config.toml
n_layer = 12
d_model = 128
n_experts = 16
experts_per_token = 1
d_expert = 160
d_shared_expert = 128
activation = "squared_relu"
moe_layers = [0, 1, 2, 3, 4, 5, 6, 7, 8, 9, 10, 11]
router_score = "sigmoid"
normalize_top_k = false
routed_scale = 1.0
balance_loss = 0.00259
balance_bias = true
shared_expert_gate = true
scale_expert_input = true
init_std_router = 0.0342
lr_router = 0.00191
vocab_size = 1024
norm = "rmsnorm"
norm_eps = 1e-05
tie_embeddings = "early"
optimizer = "soap_variant"
lr = 0.00914
beta1 = 0.95
beta2 = 0.98
batch_tokens = 65536
seq_len = 1024
train_tokens = 243800000
steps = 3721
dataset = "wikipedia_en"
Below are experts of layer 2 (counted from 0) of a mixture-of-experts language model. Rows are named router (the router's row for the expert), down (a neuron's output weights, with its number) and show model dimensions 0-127. Each number is 128 + 24 x the weight over its row's rms, rounded and kept within 0 to 255.
After each expert's rows: a language model's description of what the expert responds to. This comes from a sample of Wikipedia text that the model never trained on.

# expert 4
router [105 103 147 126 130 131  95 149  90 137 137 126 112 122 113 116 141 137 120  75 116 131 116 181 151 103  91 144 150 153 119 132 117 137 152 154 122 153 109 153 122 149 128 123  97 131 117 139 117 126 164 131 141  91 144 151 117 123 115 100  89 131 137 114 158 141  70 108 128 113  76 121  99  99 153 143 199  95  97 103 128  61  96 115 108 159  96 169 126 153 111 126 141 101  95  98 127 124 127  99 110 121 130 150 143  99  92 116 111 154 155  71 154 121 137 129 149 126  79 113 146 121 125 107 125 133 155 113]
down0 [141 141 121 128 158 107 140 151 100 130 140 165 143 117 171 132  78 161 150 122 122 142  96 129 115 150 142  92 139 131  80 169 173 169 123 103 170 171 139 100 112 123 159 105 113 150 118 133  97 154 101 146 112 106 127 132 201 118 124 127  94 145 114 159 100 145 117 120 100 130  94 136 145 150 113 131 110 142 116 115 119 133 119 159 156 138 141 142 181 100 115 138 120 107 102  99 107 125 149 116 115 119 113 128 151 100 138 161 155  82 113 128 140  88 144 152  73  89 141 136 153 177 135 119 111 135 112 149]
Description: Single letters c, p, f, C, P opening a word after a space or prefix, such as c in frac, p in prepare, C in Cyttaran.

# expert 5
router [125 101 166 115 108 112 133 135 109 136 119 128 125 138 116 127 133 127 136 102 125 127 111 153 163 109 104 150 135 123 115 105 168 111 166 155  85 147 118 154 118 131  73 153  97 149  87 172 141 111 134 132 124 132 100 122 118 166 128 102  93 163  94 162 138 135  65 115 165 116  94 141 134 101 174 130 125 120 135 103 138  58 114 114 124 164  96 149 120 138 114 165 105 104 113 143 110 136 115 122 130 113 151 110 119  79 126 118 108 112 140 108 113 121 102 144 110 138 102 142 124  92 182  67 138 101 146  96]
down0 [135 100 113 120 153 135 141 133 146 140 117 106 128 136 104 121 142  92 153 168 124 138 146 122 113 113 194 104 136 150 125 103 143 117 156 135 152 144 116 180 128 110 102 107  93 162 107 150 115 111 120  55 106 156  85 152 126 102 173 127 154  86  86 113 139 116 129 178 104 144 104 101  87 157  98 133 163 103 130 134 165 162 140 114 134 106 153 140 148 112 162 143 103 119 170 114 164 116 133 136 147 126 113 172 126 137 135  88 124 136 120 115 119 154 126 130 137 148 153 110 126  94  76 142 134  94 114 133]
Description: Word-internal pieces starting or built around b, v, c, such as Face-b-ook, Cer-ber-us, f-eat-ures, o-cc-urs, form-at.

# expert 3
router [108 146 172 118 112 107 130 140 109 179 112 130 103 167 103 113 137 148 131  93 107  90 125 155 142 122  99 167 150 158 127 109 126 130 151 143 111 144 126 152 144 160 132 150 105 141  91 148 128 120 113  72 101 118 150 113 128 143 100 113  83 130 110  99 174 115 100 115 147  98  95 119 113 114 167 135 177 118 106 135 128 123 128 104  93 136 137 158 111 181  85 126 132  89  95 104  81 105 109 121 117 133 172 117 138  92 113 106  96 123 125 126 131 145 134 110 116 121  83 110 133 116 160 119 162 126 184 103]
down0 [ 80 123 104  98 118 101 141 107 146 152 124 136 161 158 114 101 138 100 102 155 153 132  80  95 135 172 113 150 115 111 126  96  96 117  84 157 101 141 173  75 113 109 111 161 137 149 159 112 122 150 126 147 123 138 101 138 132 100 117 128 145 147 161 117 113 114 131  89 110 127 155 118 117 128 144 161 136 122 145 141 137 132 106 145 126 149 153 148 106  85 172 126 160 114 101 113 151 165 128 140 126  98 118  80 134  87 119  81 120 106 139 103 129 174  97  82 105 137 174 158 155 127 145 110 164 129 119 120]
Description: Year prefixes like 201, 199, single digits in tables, numbers and coordinates, plus word-internal 'ar' as in swingarm, dollar, character.

# expert 9
router [102 141 163 156 102  90 102 121 129 116 124 120 114 161 108 103 137 142 113 113 115 116 131 160 167 131  86 122  99 147 108 130 150 116 201 152 123 124 130 181 109 110  81 153  96 112 110 153 148 128 127  98 108  87 135 135 144 104 135 108 124 126  82 120 152 151 122 125 152 140 111 135 123  72 147 148 143 120 102 109 167 108 102 126  84 135 104 138  95 158  88 132 108  91 127 128 103 109 146 118  96 135 121 101 124 122 117 117  94 125  89  89 152 118 101 119 122 139 104 124 121 153 171  90 189 129 130 106]
down0 [140 145 104 104  75 122 180 158 108 108 123 126 155 131  97 149  95 128 131  98 152 170 155 122 135 119 143 120 103 134 154 172 145  98 164 120 129  97  98  72 143 118 138 137 108 149 125 130 110 114 115 173 158 121 146 150 115 163 111 171 129 148 131 117 134 138 147 117 114 178 114 142 158  94 111 147 149 132 137 111 108 141 138 125 149  96 129 140 123  47 173 147 155 166 162 112 128 129 130 169 117 125 128 144  93 152 129 130 136 122  94 118 148  78  94 158 122 134 131  77 130 128  98 125 124 150 124 112]
Description: Suffix ed/ated/ied ending verbs before by, to or in, e.g. Assumed office, Preceded by, died, plus word-initial capitals E, O, A, S.

# expert 2
router [114 147 146 137 106 146 135 143  96 146 118 107 137 145 160 120 157 165 124 108  88 165 128 145 151  91 101 123 153 117  97 136 108  88 139 153 116 134 110 157 117 143  93 147 110 110  92 150 139 102 112 127 133  79 139 156 113 139 149 122 101 131 114 137 134 154  88  90 150 145 107  95 141 121 171 132 145 122 164 115 143 103 123 102 110 135  91 122 115 200  81 148 122  97  74 146 116 126 124 118 123 111 158  78 138 136 130 144 101 108 139  99 129 114 105 128 128 145  65 103 133 146 185  88 141 110 141 131]
down0 [125 145 132 126 145 130 133 102 156 159 156 130 153 120 120 156 101 103 135 121 138 115 110 145 110 129 124 152 140 102 148 168 105 133 135 136 190 108 140 148 120 120 155 150 128 100 129 160 151 115  99 119 140 185 115 155 124 127 125 157 135 119 125 160 148 187 148 143 131 144 113 132 160 114 139 160 113 127  80 171 138  75  99 151 110 123 114  56 166  92 136 126 140  93 145 106 127 167 131  95  97 121 119 105 115 141 139 124  94 143 114 157 142 155 146 126 145  77 167 116 159 169 129 115 149 142 164  92]
Description: Middle word pieces after a capital or first letters, such as ord in Coordinates/Chordata, ec in Species, port, ity, istrict.

# expert 11
router [ 95 116 154 124 101 105  86 133 131 161 135 142  82 148 135 125 146 135 135 134 111 113 130 150 140 100 110 158 103 137 132 113 116  92 185 158 102 143 115 173 155 136 113 124 117 123  82 163 128 107 125  98 131  89 136 153 123 102  97 111  94 142 128 151 176 130  97 116 181  86  89 143 114 133 161 109 122 138 131  99 141 107  88 106 118 160 111 148 115 143  96 126 132  91 126  98  98  96 107 104 131  97 130 110 121 110 115  93  80 119 134  95 159 110 108 108 121 163 105 101 138 149 126  87 171 103 144 129]
down0 [115  87 160 146 158  98 134 117 118 128 110 154 128 123 116 110 114 147 169 154 108 125  85 136 139 163  96 128 130  93 113 148 101 152 149 153 106 180 136 111 107 125 121 124 170  87 160 147 117 130 128 129 112 131 107  81 137 103  80 130 161 104 122 127 145  78 143  87 164 160 161 135 123 119 111 109 107 163 174 142 138 112 134 101 178 147 146 139 103 109 119 112 145 120  92 107 150 114  88 123 103 167 158 155 152 140 144 157 166 133 147 128 102  77 148 108 123 165 151 149 142 124 106 145 123 112 144 132]
Description: Articles and quantifiers after prepositions, like the, a, two, other, one, his, especially in census text such as "from two or more races".

# expert 13
router [119 134 129 112  98 133  79 153 121 113 135 123 124 114 112 110 159 115 122 101 112 121 146 139 130 129 109 130 108 163 111 125 117 129 181 153 107 143 112 163 112 136 127 141  84 106 118 147 122 127 100 121 103  77 109 116 101 120 126 134  86 156 123 112 149 166 100  96 166 106 100 126 102  89 138 115 171 102 107 106 109  93 120  93  84 133 104 138 131 187  64 123 143 110 123  97 100 102 134 103 126 114 138  93 172  74 118 145 112 122 116 114 158  94 137 118 101 154 126 145 146 138 180 119 163 117 156 110]
down0 [178 137 132 114 108 117 128 129 174 100  98 103 166 112 137 114 147 127 134 116 133 151 118 125 135 111 111 132 106 117 142  92 144 142 109 107 131  96 123 149 156 124 143  78 114 124 100 105 174 116 121 145 126 137 142 113 139 134 123 140 151 130  71 150 111  74 154 121 188 157 161 122 182 172 144 114 148 142 158 138 118 137 116 138 111  84 138 102 105 140 111 119 152 175 145  99 111 147 135 152 138 143 127 107 134 139 113 121 114 128 102 166 173  67 138 145  95 161  97 145  97 106 132 145 149 176 142 105]
Description: Opening parentheses, quotation marks, slashes, en dashes and plural or final s, as in "(first round)", 1930s, Devils, 2021–present.

# expert 10
router [ 97 121 153 124 117 131  93 165 113 116 137 110 124 126 120 114 143 163 119 122  97 105 141 123 154 107 103 144 102 154 110  92 140 134 141 183  73 170 119 161 133 144 132 106  89 107 112 160 145 127 122 154 120 110 155 134 125 114  93 139 101 147 112 128 150 129 110 123 161 114  96  89 126 105 134 119 145  87 113 109 129 101 126  89  82 150 107 131 145 164  78 135  88 115 116 118 107 125 115 105 112 136 154 115 146  82  81 113 100 134 122  80 157  68 132 144 125 128  81 119 147 140 146 121 157 100 173 104]
down0 [106 124 131 107 118 145 117 168 135  84 139 140 158 138 119 131 147  95 133 140 193 139 151 159 129 132 173 142 122  77 131 119 144 136  98 110 145 128  97 145 130 115 141 108 122  96 137 113 149 138 146 133 155 144  96 108 134 142 112 116 121 136 131 121 136 100 110 144 101 139 169  94 189  85 128 140 134 130 119  52 147 143 124 126 134 137 146 100 148 129 108 168 145 135 144 155 129 136 108 148 114 126 156 133  92 155 154 115 100  58 166 114 133 145 155 118 105 152 156  80 111 120 125 166 102 159  81 147]
Description: Newlines ending paragraphs, table rows and list items, section-heading == markers, and sentence-final periods before a break.

# expert 1
router [106 113 125 152 124 128 101 144 119 143 160  89  96 114 155 122 120 153 117 116 114 142 149 149 171  74 110 135 138 146  78 134 144 119 155 179 103 130 143 173 123 126 135 131  79 110  97 169 143 118 126  88 144 114 129 112 126 117 125 140  96 110 102 129 165 160  85 138 179 127  82  98 118 100 125 169 128 102 120 148 111 102  98 116 121 148 138 153 150 167 103 144 138 139 112  95 105 104 113  94 114 125 110 118 142 136  91 116 104  99 119 132 151 107 145 126 108 149  49  98 143 119 163 124 138 132 154 132]
down0 [171 121  87 152  97 114 133 126 164 109 127 136 156 125 120 131 131 155 136 123 165 133 151 136  91  99 155 131 107 137 148 173 130 135 129 162 146 135 119 119 119 119 121 140 123 173 155 156 197 146 141 135 127 129 163 166 126  86 126 116 140 153 101 138  72 137 130 150 124  94 121 172 164  71  94 141 128 135 172 110 123  85 135  96 137 141 122 119 129 132 186 109  95 106 129 152 130 100 153  94 107 135 117 131 128 117 116 123 115 145  90 138 130 150 117 125 148 128 149 189 103 106 124 114 127 170  90 104]
Description: Word-internal pieces mid-word, especially 'en' in Women's/men's and final 't', e.g. Vorposten, Algiers, background, document.

# expert 14
router [103 105 157 148 114 108 118 150 103 143 140 129 119 150 150 140 101 145 112 102 112 140 119 182 112 121 111 141 112 110 115 121 139 134 149 183  97 143 134 140 126 150 138 125 104 139  93 175 118 113 128 106  91  85 134 146 126 149 139 106  95 116  88 116 146 153 103 120 130 115  77  93  84 122 123 133 149 107 123 134 112 102  85  95 105 122 131 169 147 175  79 141  77 114  99 123 124 108 154  62 111  92 148  88 110  99 133 125  71  95 112 102 146 113 101 125 125 128  98 142 149 123 137 136 141 105 132 119]
down0 [151 102 149 126 110 152 170  91 171 157 113 140 139 159 152 143 136 152 117 149  98  87 140 115 147 145 160 124 125 109 105 125 122 158 151  88 121  98 137 131 110 148 109 125 109 133 104 140 113 175 148 134 120 136 182 104 135 145  91  96 138 180 114 128 183 123 136  86 117 120 136  92 182 112 127 116 122 169 101 149 104 145  91 129 142 165 142  94 134 113 120 149 129 131 152  93 126 145 149  98 140 131  97 163 106 139 128 151 109 120 129  84 115 156 105  94 136 114 157 130 133 125 163 146 138 103 158  72]
Description: One-letter word starts after a space, such as w, b, r, y in range, yards, round, and pronouns he, she, mostly in sports prose.

# expert 7
router [115 165 131 111  82 148 137 134 129 142 147 114  95 139 129 130 157 127 129 100 107 134 130 153  99  86 122 148 137 136 121 147 158 122 139 180 104 131  92 152 147 153 123 125  98  84  99 123 129 100 133 148 118 138 139  85 145 108 133 126  93 123 126 149 150 135 111 121 196 128  71 104 100 117 131 138 134  96 116  93 129 124  90 123 111 161 143 150 139 155  93 127 118 113 133 117 110  78 156  74 116 113 145  92 110 102  93 120  79 130 124 117 142 119 141 109 116 120 101 128 169 112 193 108 177  90 124 122]
down0 [140 132 160 164 100 130 144 146 127 144 196  86 160 145 153 135 134 149 153 100 148 114 137  79 138 111 153 131 117 139 147 128 135 159 165 108 154 154  84 163 143 100 101  94 140 121 138 142 131 149 151 154 120 146 143 110 115  94 139 126 104 141 153 152  75 158  91  37 108 120 113 101 113 130 119 130 102 131  90 117 104 164 152 147 143 146 113  84 149 116 122 121 124 140 146 129 119 128 124  91 153 112 115 138 150 175 150 138  73 127 113 116 118 153 144 129 160 105 117 129 127 104 142 140 111 132 104 134]
Description: Word-internal pieces like ie, e, ot, ict, er, x, and capital V, e.g. chief, committee, Victor, visitors, politician.

# expert 12
router [106 115 133 133  99 154  97 139 106 162 136 117 108 153 139 165 138 135 118  65 106 145 150 151 135 125  98 165 113 135 132 121 140 130 133 123  92 116 141 140 128 143 126 134 134 131  76 165 123  92 138  89 139  96 152 143 111  93 115 121 107 171 105 130 153 138 114 122 138 124  96  90 137 118 148 112 168 104 120 141 143 122 114  97 128 141 112 120 151 165  62 143  97 106  86 109  83 150 162 102 124 127 180 102 139  89  97 112  78  89 139  81 144 133 131 110 129 145  70 135 161 119 137 119 137 126 142 109]
down0 [163 140 168 130 157 101 134 142 132 105 154 137 125 120 170  93 113 110 112  93 116 155  99 111  82 111 124 109  69  87 171 130 108 140 140 122 104 140 115 153 116 135 153 106 113 143 122 136 139 145 128 167  93 170  66 133 115 147 114 103 159 149 156 126 126 120 144 149 118 126 107 119 103 108 115 190 105 106 126 109 150  88 120 123 147 137 118 105 116  90 142 165 113 110 137 142 138  79 121 118 132 156 159 122  94 156 172 138 157 128 143 128 136 117 112 136 145  90 129 107 123 160 127 107 174  70 115 132]
Description: Word-middle rhymes after one initial consonant, such as ell in yellow/resell, ard in Hard, orth, ow, our in journals.